config = dict(
    d_shared_expert=0,
    activation='swiglu',
    lr_router=0.00224,
    tie_embeddings=False,
    init_std_down=0.0,
    beta2=0.99,
    warmup_steps=215,
    decay_fraction=0.74,
    decay_shape='linear',
    seq_len=512,
)
Below are experts of layer 11 (counted from 0) of a mixture-of-experts language model. Rows are named router (the router's row for the expert) and show model dimensions 0-111. Each number is 128 + 24 x the weight over its row's rms, rounded and kept within 0 to 255. Numbers have three digits each.
After each expert's rows: "mostly gets" lists some tokens that are sent to it at least half of the time; "comes before" lists some tokens at least twice as common just after its tokens as in all text. This comes from a sample of Wikipedia text that the model never trained on. Tokens count by the router's weight.

# expert 35
router:137125136154152121128126159155138142140102172127124140118132068122145109102140164121114155110096127141114160104106140172094113105111158149117141104128134122147081158129126151126092129142117111166123141157092105091095170131117099142122101137166125147135127125171129094134124141108157107116138113084119091104120132123106101135130148123157
mostly gets: " million", "{", "ebsite", "illion", "^", " mi"
comes before: "0", "6", "7", "5", "8", "4"

# expert 22
router:129113129141182154109132152175132112122118122107094121150096125122119143073135148157120158098112124141152134150110097133107112109152136145108099077172122091139128174137133164138150132134168142146058125173141104060122161129119115139128130140156146087149158132168150093080135140083130087143152133114110153161115149133102138135072129130126
mostly gets: "=", "See", " Ma", " Sam", " bet", "ceeded"
comes before: " ", " \"", " S", " M", " A", " D"

# expert 37
router:136087144141177123128073137154151124135122132124106159134077132107159134097142151135111186091124079173103146124120137142146131099128150166080138124131134101141128150122107125142134101135135147166100166189149060110124160087146118153142146092117145116159136133182141143090137150091156127119122100098165147155107140092121119115154167170148
mostly gets: " form", "ract", " act", " compet", " support", " appear"
comes before: "ed", "ing", "s", "ment", "ure", "ive"

# expert 4
router:131084167092197084156115138131154097121140162120138123130103096152124122057148167149124169076085128122148156120148127127097134095122120134119111083132139108114132138100131137146106084168179162136101150153155104109112177122132159153133099118156120126099157134122137107126156133114149124144136097140137144154140111113110101146146156177135
mostly gets: " was", " is", " on", " be", " been", " into"
comes before: " the", " a", " his", " an", " be", " not"

# expert 51
router:153133147125133105110114129133120133121146149118108121142148110187119138094123188157153155124088096122113129160149103128083120097121095154132188124146104114127122179147139088102098109117115123133104152151117129104139123123106119162142109090175144134129137150165126146128143110098160091144094110091129134131124137121163114141145148122136
mostly gets: " three", " four", " six", " two", " five", "ording"
comes before: "0", "9", " |", "–", ".", "8"

# expert 53
router:169140133112158114134096137160145105131114142130117142152109116111162151058169151152143124103086109119105159114149134154116137119124114128105151140135134122133126129137152133155134091140119111159090157131106119098085141076128109137108103133135118094137170125131118126076141134114162129132081123100089142130130095108116099135113140128162
mostly gets: " University", "ations", "ities", " other", " Party", " career"
comes before: " of", ",", " and", " in", ":", "."

# expert 38
router:109124131111173110130094128164141095083129159136134123157123076146159143126159134143145157139109114125106176103143098126054137119125110162103117106113129122114112146155113146133130096125107128136116150132178125070117157125081150123078126077155138103109154126176111098105141171160157109144090142126114138152128098113096134149108148120128
mostly gets: " =\n\n", " ===\n\n", "===\n\n", " #", "===\n", ":"
comes before: " ", " \"", "A", " A", " S", " F"

# expert 28
router:127101117111144123106120154114146104126140116127108145140131091162133140084155149130122168110090121136120136163148142153106104160162116127143143112152166117158092167130118120119144125125142114151083110142099096110149103149125121153114103069155141134143138140164153127103139157113142128136149134082128123092125117132141125111129143108142
mostly gets: "6", "4", "7", "5", "8", "9"
comes before: " |", "0", ".", "8", "9", "7"

# expert 41
router:137088157125152098130119132150145084096148165123115135144131123113110125108181173137148179137118120144128154136145114109057099139109092161097185123116149121150129162190124125141097128150100159162101164135146096115114149088142148136131118091129152099114165119137135130115165136140152119119105133118120104145109119111116114120098137122132
mostly gets: " —;", " |", "):", "',", "|", "="
comes before: " ", " N", " —", " M", " T", " S"

# expert 26
router:157110117122154106122144154166128089147167176101076117092145131133105124112157141118141147120114134115133146116130117139098132116090135124134130122107101083153132175162099176156145145155101121123087136154144097111102140095121114143125103118114132105125164150140103121107124080123154114156099089102153117146119130111080124111085166137109
mostly gets: " s", " res", " rec", " August", " acc", " cont"
comes before: " ", "–", ",", "ent", "earch", "ued"

# expert 0
router:159128140143145106093109148126122091147122136135114135142138125137111118090129156101131191140084158128121140126171127133088104128124118132142121164115112110116143164132130148141114138152156110175112163139130131089106133099105116161106075084138099124132174111168155118133130117105118080146142116109142110115127149110113110159087124113148
mostly gets: " sc", " Sc", " football", " first", "RA", " TV"
comes before: " |", "–", ")", "6", "7", "C"

# expert 63
router:128115162117185112157099150162133095150142183112099122120103108120176118090139144142143144055086094114153168152166131156111128114142122162075116105104136128107094145153132111117120111122152146135099160140163109104123146126131143131098099109136093113127143130121161105122172134138139159123096121114123136163097137113146094184116190123135
mostly gets: " to", " with", " from", " of", " into", " for"
comes before: " the", " a", " his", " her", " their", " be"

# expert 33
router:146149135117123101131133167161144104127180160117100143100125111146115136065178148159176177079128116142090157129131114135094113146124132147092139131113140134130082133137083110145100096116110134126133176128091112112079132130123119161127140108162120120133164124143164110093154126133147145088138126095083132152128114141099131113124119117169
mostly gets: " re", " in", " con", "In", " during", " sub"
comes before: " the", " ", "ern", "minist", "v", " a"

# expert 52
router:157151126096124116129101132119127105126149140111108114126117125077150172099149112151117150079122099156116156118105151130118104104142108123117168115146121121127104167117115136126106111167129141159094164127106089123142155099114138113108084095136111131124200156154151144073174104130122079115135132123137131160113115108105106163140159144176
mostly gets: "ina", " profess", " y", "ena", "ya", " Robert"
comes before: ",", " |", "\n", " (", " of", "'s"

# expert 8
router:135110101143141107147128178179140096171125151136114169122129110134137129075149112145152159102102093108082144094137109178103118098135097127111147123107135123159139151132110151144123097116138108164107177171108131113132134093115128126120127108129147068111155156128114133078124124123160132136127102095104148162114115127125113144098118128153
mostly gets: " film", " game", " album", " series", " design", " program"
comes before: ",", " of", ".", " and", " in", "\n"